From a checkpoint of a small mixture-of-experts model trained on Wikipedia.
Training: a variant of SOAP for the experts, 310M tokens.
Below are experts of layer 8 (counted from 0) of a mixture-of-experts language model. Rows are named router (the router's row for the expert), gate (a neuron's input weights, with its number), up (a neuron's input weights, with its number), down (a neuron's output weights, with its number) and show model dimensions 0-255. Each number is 128 + 24 x the weight over its row's rms, rounded and kept within 0 to 255.
Before each expert's rows: a language model's description of what the expert responds to; "gets" lists some tokens that make up at least twice as much of what it gets as of all text. This comes from a sample of Wikipedia text that the model never trained on. Tokens count by the router's weight.

# expert 14
What it handles: Mid-word syllable pieces. Inner syllables of common words after a first consonant, like c|anc|er, v|ag|inal, s|und|ial, plus word-initial s/S, often in taxonomy text.
gets: " S", " s", "ac", "om", "ab", "ap"
router [148 162 182 106  97 104 167 155 127 126 167 136 144 143 123 157 138 109 129 102 105 146 147 165 128 105 130  97 164 105  90 145 125 139 134 175 149 129 137 138 177 102 117 150 150 213 137 110 117 170 152 136  96 118 141 151 163 122 113 156 117 150 153 126 132 126 171 178 130 102 110 134 181 105 149 111 109 102 146 122  92 106 117 119 115 129 124 103 123 130 112 102 113 134 168 122 171 115  83 166 107  94 142 130 145 113 129 149 131 121 147 128 142 139 158 126 157 142 116 132 104 170 137 156 108 155 108 164 117 118  90 143 141 169 142 112 112 127 112 128 104 111 174 155 142 112 120 150 195 122 118 136 116 148  99 145 156 117 167  97 149 122  95 108 133 101 158 106 143 123 158 149 102 107 152 131 151 126 127  92 117 112 120 154 127 130  82  89 143 101 112 126 177  97 177 157 154 130 117 160 148  86 137 136  83 120 122  98 105  83 101 117  92  98  82 134 106 124 133 143 117 122 123 125 130 140 164 135 123 163 139  96 154 136 142 105 106 153 121 116 168 119 144 118 145  78 137 132 142 159 116  99 127 124 138 154]
gate0 [134 129 129 101  90  93 135 132 120 151 117 126 109 104 101 141 153  91 107 111 165 124 142  49 158  77 150 105  72 110 124 103 115 138 141 163 148 137 134 108 144 124 151 111 118  80 102 131 131 119 117 129 112 145 109 110 183 142  97 159 138 164 119 165 157 156 123 140 142 125 146 114 151 123 104 145  95  91 116 134 106 106 116 128 147 119 128 124 101 142 133 109 136 125 123 154  99 117 150  94 139 115  95 161 160 124 123 147 116  97 109 144 160 138 102 161 106 155 119 112  94 149 119 132 106 129 168 130 118 138 142 156 171 136 142 132 140 127 149 139 133 121 138 122  96 133 104 119 154 130 180 134  96 140 109 123 188 105 148 165 146 145 124 170 134 195 123 172 126 102 125 123 113 126 112  78 144 139  92 164 149 118 122 139 104 152 145  98  95  60 127 126 162 120 117 158 132 114 122 134 117 168 158 136 150  83 106 102 143 126 173 108 104 147 143 124 146 116 105 104 146 142 103 191  93 154 132 117 100 171  82 114 140 137 130 122 113 132 127 115 117  90 149 135 159 134 142 134 160 136 180 117 116  92  81 107]
up0 [125 111  89 108 117  86 184 158  91 159 133 116 118 112 109 167 109  83 151 122 106 143 134 133 118 126 112  74 141 128  65 134 135 122 146 113 110 119 138  72  95 142 106 112 108 101 144 121 120 110 166 150  81 162  87  87 150 117 144 159 156 140  73  98 156 121 133 144 149 162 101 112  93 137 128 156  79 161 126 114 142 126 182 115 147 183 158 147 111  94 141 144 130 125 110 123 103 109 115 124 130  93 102 125 175 142 101 100 162 137  97 133 161 130 139 127 127 122 127 118 103 129  78 120  89 125 123 142 113 139 128 152 125 144 147 139 114  96 103  86 130 122 131 117 121 120 143 136 169 138 140 109 118 128  89 122 134 139 117 154 136 129 104 159 103 148 148 153  96 123 119 129 142 142 138 101 140 142 136 149 122 123 130 127 126 168 131 103 113  88 177 138 161 130 128 133 140 139 104 104 108 107 145 124 128 117  86  76 101 159 137  71  71  85 103 138 151 139 131 167 114 155 107 135  92  93 119 125 131 116 104 154 134 107 123 129 118 187 145 139 124 127 154 136 138 107 119  79 163 171 143 135 148 141 164 145]
down0 [128 153 123 159 152 140 141 113 127 179 138 173 147 139 116  94  90 131 110 111 135  88 123 121 178 116 130 164 133 112  80 144 118 157  76 129 150 124 155 140 121 131 158 129 158 140 198 116 146 130 123 140 118  83 121 140 119 118 103 168 112 109  99 108 102 143 172 122  92 111 148 157 135 151 113 140 154 148 134 137 127 111 118  64 134 112 136 118 123 140 153 160 115 112 125 145 148  87 118  90 181 100 132 123 115 105 107 139  85 119 106 148 109 159 153 172 143 169 148 131 146 129 154 149  52 120 149 176 116  78  85 170 134 162 126 119 132 128  94 128 128 153 150 152 126 151  98 145 117 118 150 120 164 104  82 168 107 150 113 127 116 100 152 154 162 124 121 122 154 134 129  76  81 129 130 147  95 131 133 162 138 134 120 145 138 125 123 123 143 102 149 143 171 162 120 104 131 149 142 135 122 110 140 107 125 112 111 118 129 111 112 141 119 119 100 167  89 158 113 139 121 104 107 134 131  94 110 101 141 108 124 140 155  86 107 125  94 199 127  97 121 159 135 105 130 127 123 128 126 144 148 141 179 158 137 127]

# expert 31
What it handles: Space before years. Bare space tokens before numbers, mostly years after in or at the, plus opening parentheses in lists, such as (born 1970).
gets: " ", "–", " (", "-", " $", "/"
router [133 138 124 178 175  93 157 138 123 146 158 140 140 111  89 143 136  96 124 139 137 122 160 152 127 118 171  95 143 103  92 147 165 170 162  85 118 135 117 140 154  87 117 111 155 144  88 124 143 150 116 125  79 135 143 108 166 104 141 106 119 145 134 121 120 138 164 164 109  94 132 145 122 151  98  85  94 128 106 155 112 108 118 108 159 169 167 123 117 127  97 125 100 126 130 126 178 162 134 146 127 103 139 130 170 107 124 155 117 114 117 133 113 177 106  84 143 171 105 111 110 131 169 152 123 111 130 142 158 123 117 144 138 168 144 123  83 130 114 131 100 120 135 146  90 139 109 121 144 135 145 180 159  69  77 184 121  90  70 137 145  85 124 108 168 110 118 139 158 157 121 136 123 165 112  98 145 138 175 115 118 119 141 128 114 126 116 132 129 173 134 139 135 102 132 131 151 139 115 125 160 144 132 152 110 122 104 141 121 102 126 106 104 106  88 115 114  73 119 116 125 126  98 144 102 113  91 117 156 145 129  96 162 138 126 152  90 128  89 137 153 149 131 177 149  99 148 174 111 130 139 127 133 119 147 143]
gate15 [139  90 114 174 127 155 121 170 109 124 123 101 157 107 143 138 106 112 133 131 150 125 152 120 158 126 152 127 159 125 113 109 160 107 137 120 151 126 151 139 138 158 126 123 128 177  96 159 119 128 118 140 123 128 128  66 156 126 139  94 146 108 134 160 153  79 136 126 158 139 175 121 141 123 160 129 127 124  81 143 133 139 163 147 149 173 138 116  87 120 127 100 113 156  94 166 130 134 146 169 140 123  98 103 143 112 118 131  71 124  83 142 146 131 145 124 129 145 169 160 135  93 114 144 143 115 122 155 134 122 117 157 133 111 100 150 106  86 102 128 140 138 145 157 137 117 138 125 120  94 119 143 124 164 117 121 132 178 101 112 107  92 115 159 161 131 186 141 116 115 111 155 141  77 111 104 181 119 141 121 139 147 138 118 129  87 173  87 120 116 144  94 113 156 117 144  81 128 122 150 138 125 144 105 153 117 117 109 151 156 151  86 137 112 118 130 139  99  86 110 110 136 148 169 117  97 127 112  81  91 138 131 110 141 131  96  95 145 170 102 127 186 186 136  85 103 129 137 145  96 151 160 110 125 159  72]
up15 [122 148 121  72 128 141 121  82 135 123 135 143  85 123 139 131 156 146 114 106  93 143 116 150  74 133 102 138 129 125 135 135  96 146 119 141 147 143 106 135 127 107 119 114 164 101 148  72 136 138 146  91 135 128 128 162  77 136 129 147  80 145 118 108 109 172 101 107  76  91  98 122 125 165 122 123 121 127 169 118 135 115 101 119 113  77 147 160 165 139 145 138 165 112 146 108 111 125  89  92 116 114 189 150 124 128 126 127 177 147 154 120 157 112 130 107 110 104 100 109 121 151 154  95 115 148 144 128  96 123 149 103 107 137 143 113 127 176 155 131 148 128 140 119  94 149 136 116 126 166 168 133 101  99 149 153 123  98 121 139 128 149 124 128  91 137  90 131 124 170 136 110 121 193 142 139  63 131 118 127 114 108 111 135 143 156  96 144 149 141 121 151 139 110 163 116 175 109 139 109 111 121 111 145  97 131 132 141 128 116 127 153 158 169 135 149 122 180 155 137 136 122 126 121 151 145 126 148 153 164 109 142 138 108 142 143 165 130  83 159 120  80  91 131 160 155 156 122 100 169 112 116 157 146  67 175]
down15 [149 118 142 136 109 161  96  95  71 138 149  99 140 138 145 166 139  98 161 125 126 144 141 138 106 134 114 115 149 137 120 115 120 100 131  99 161 110 140 128 110 150  74 111 122 142 146 163 162 111 127 200 152 131 118 133 131 109 135 153  95 160 135 159 138 115 104 105 154 154 103 126 122  87 154 135 139 143 146 110  78 134  98 140 105 161 111 123  92 132  99 144 173 107 128 125 140 106 154 123 114 138 106 159 134 137 121 130 162 155  80 144 119 152 138 113 146 126 105 191 160 151 119 134 107 184 179 143 124 125 143 113  96 112 148 121 116  83 118 106 170 122 172 154 109  98 129 162 110 127 137 138 155 136 188 109 147  96 115 129 103 165 111 103 127 152 104 149 121 166 124 137 136 113 103 164 163 106 133 131  62 145 159  99 106 144 124 138 139 110 104 124  99 174 157 161 141 129 115 153 126 139 109 156 134 115 121 152 101 122 153 114 171 158 130 110  78 122  83 127 140 136 133 116 104  98 146 177 109 117 107  82 108 122 133 112  85 145 124 140 115  98 117 109 114 139 109 135 115 125  91 102  98 164 110  95]

# expert 23
What it handles: Year prefixes. First three digits of years in dates and lifespans, such as 201 in 2012, 197 in 1973, 183 in 1837.
gets: " ", "201", "200", "199", "202", "198"
router [171 129 169 127 122 121 179 142 116 133 142 137 152 166  92 144 138 137 130 127 125 132 125 147 123 113 179 113 204  79 104 176 181 192 162 113 122 113 125 137 139  79 106 133 102 140 140  91 139 170 128 128  85 145 164 132 148 141 128  94 119 126 135 118 129 116 116 155 151 104 167 156 133  94 120 124 112 107 129 121 148 115 120 110 124 125 160 129 116  97 113 110 104 109 143 147 176 156 135 156 109 141 149 154 120  81 159 124 115 124 123 152 128 162 120 122 143 111 102 105 100 174 135 174  92 154 124 139 135 134 122 134 108 162 129 129  89 133 121 149  91  99 135 160 106 114 107 105  99 127 156 169 128 129  94 142 126 119  73 145 152  80 160  96 143  95 168 141 153 113 128 116 104 106 115  80 146 110 148 130 129 114 173 144 128  98 107 113 169 129 124  76 120 114 143 117 162 109 104 119 172 105 109 172 130 148 157 114 133 133  93 120 125 109 148 138 128 148 116 126  94 104 106 129 156 175 120 115 134 177 144  96 175 123 112 141 113 115 113 101 131 120 105 159 139 102 138 165 135 151 148 103 131 116 115 137]
gate14 [ 78 118 128 123 139 118 147 127 132 146 136 144  94 156 118 128 108 150 108 116 136 112 131 121 159 128  93 123 153 131 119 124 139 135  94 109 108 172 119 151  99  95 153 164 126 126 100 104 116 103 126 141 153 116 164 147 145 167 113  92 160 154 139 108 126 170 131 120 117  85 109 154 160 156 145 146 119 104 104 115 125  91 107 121 136 109 135  77 141 136 127 122 149 136 125 100 117 104 107 144 151 130 102 140 167  89 153  87 140 118 127 146 168 127 119 139  85 149 178 114 139 143 125 162 105 113 144 120 171 110 145  97 183 101 116 135 110 130 181 155 146 118  73 129 155 130 125 175  89 181 143 128 147 109 119 125 109 151 112  97 136  95 127 129 123  94 155 136 133 146 119 110  92 138 171 136  99 124 104 127  90 122  82 102 128 153 132 130 131  66 140 162  87 113 105 164 147 142 128 165 140 104  91  86 111 159  78 133  94  96 116 139 113 141 131  98 106  71 137 151 150 106 120 170 122 175 106 136  89 124 135 122 150  89 138 157 112 113 120 141 105 114 101 110 154  63  96 135 145 131 130 119 119 106 138 122]
up14 [105 115 151  93 128 154 113 144 124 124 117 100 130 180 116 139 121 121  87 111 106 145 123  81 135 125  98 122 123 121 133 112 132 141 108 125 131 180 129 143 120 105 140 136 118 119 132 104 144 100 164 132 133 124 123 155  92 129 157  96 133 125 163 115 100 151 110 154 150  89 108 111 121 135 116 119 126 115 103 114 120 110 124 133 151 143 130  77 140 119 146 106 160 137 134 144 139 122  91 148 144 140 126 123 167 122 187 112 150  99 106 110 209 142 116 146  74 118 101  86 119 178 120 118 175  90 139 126 154 126 140 110 139 100 100 144 110  90 145 155 151 102 146 122 140 110 164 163  98 152 114 172 139 128  96 131 145 121 121 127 137 127 172  94 116 118 111 163 121 163 147  77  90 156 156 109 158 109 110  95 117 121 116 152 145 163 115 136 162  91 158 181 119 155 112 142 156 190 116 132 128 106 108 105 131 122 131 125 102  92 140  89 107 152 113  98 100  92 129 134 156 104 107 125  99 183 108 168  63 153 119 128 144 113 169 120 124 160 125 111  86  99 125 101 134  87 142 145 136 140 120 124 111 135 105 162]
down14 [144 134 115 144 138 109 140 117  87 133 111 144 133  98 133 111 126 146 102 133 103 173 153 150 115 131  93 117 138 165 156 147 119 145  89 146 161 112 145 117 130 135 150 122 135 136 149 130 121 141 121 121  90 143 113 121 152 182 120 122 101  91 130  94 133 132 113 140 149  91 114 116 111 120 134 106 118 130 126  95 132 164  98  99 142 172 156 124 133 120  84 149 130 144 112 138 130 138 119 156 153 182 138  89 140  86 127 140 150 139 120 131 105 150 111 126  81  97 114 139 166 153 124 123 150  69 107 119  72 146 104 133 111 112 121 139 138 117  86 111 150 148  78  69 131 108 141 117 125 154 118 118 121 147 151 143 155 113 118 121 157 113 154 187  96 149 128 163 142 141 120 129 140 112 164  99 104 106 145 123 114 137  94 128  28 106  98 152 149 166 129 106 117 109 141 100 153 140 134  84 153 148 148 122 123 107 125 143 114 121 168  76 141 110  78 143  83 118 103 144 128  87 140 118 125 162 112 182 120 121 115 147 170 129 147 123 142  92 116 134 197 123 119 145 111 117 104 100 141 139 138 150 143 132 187 143]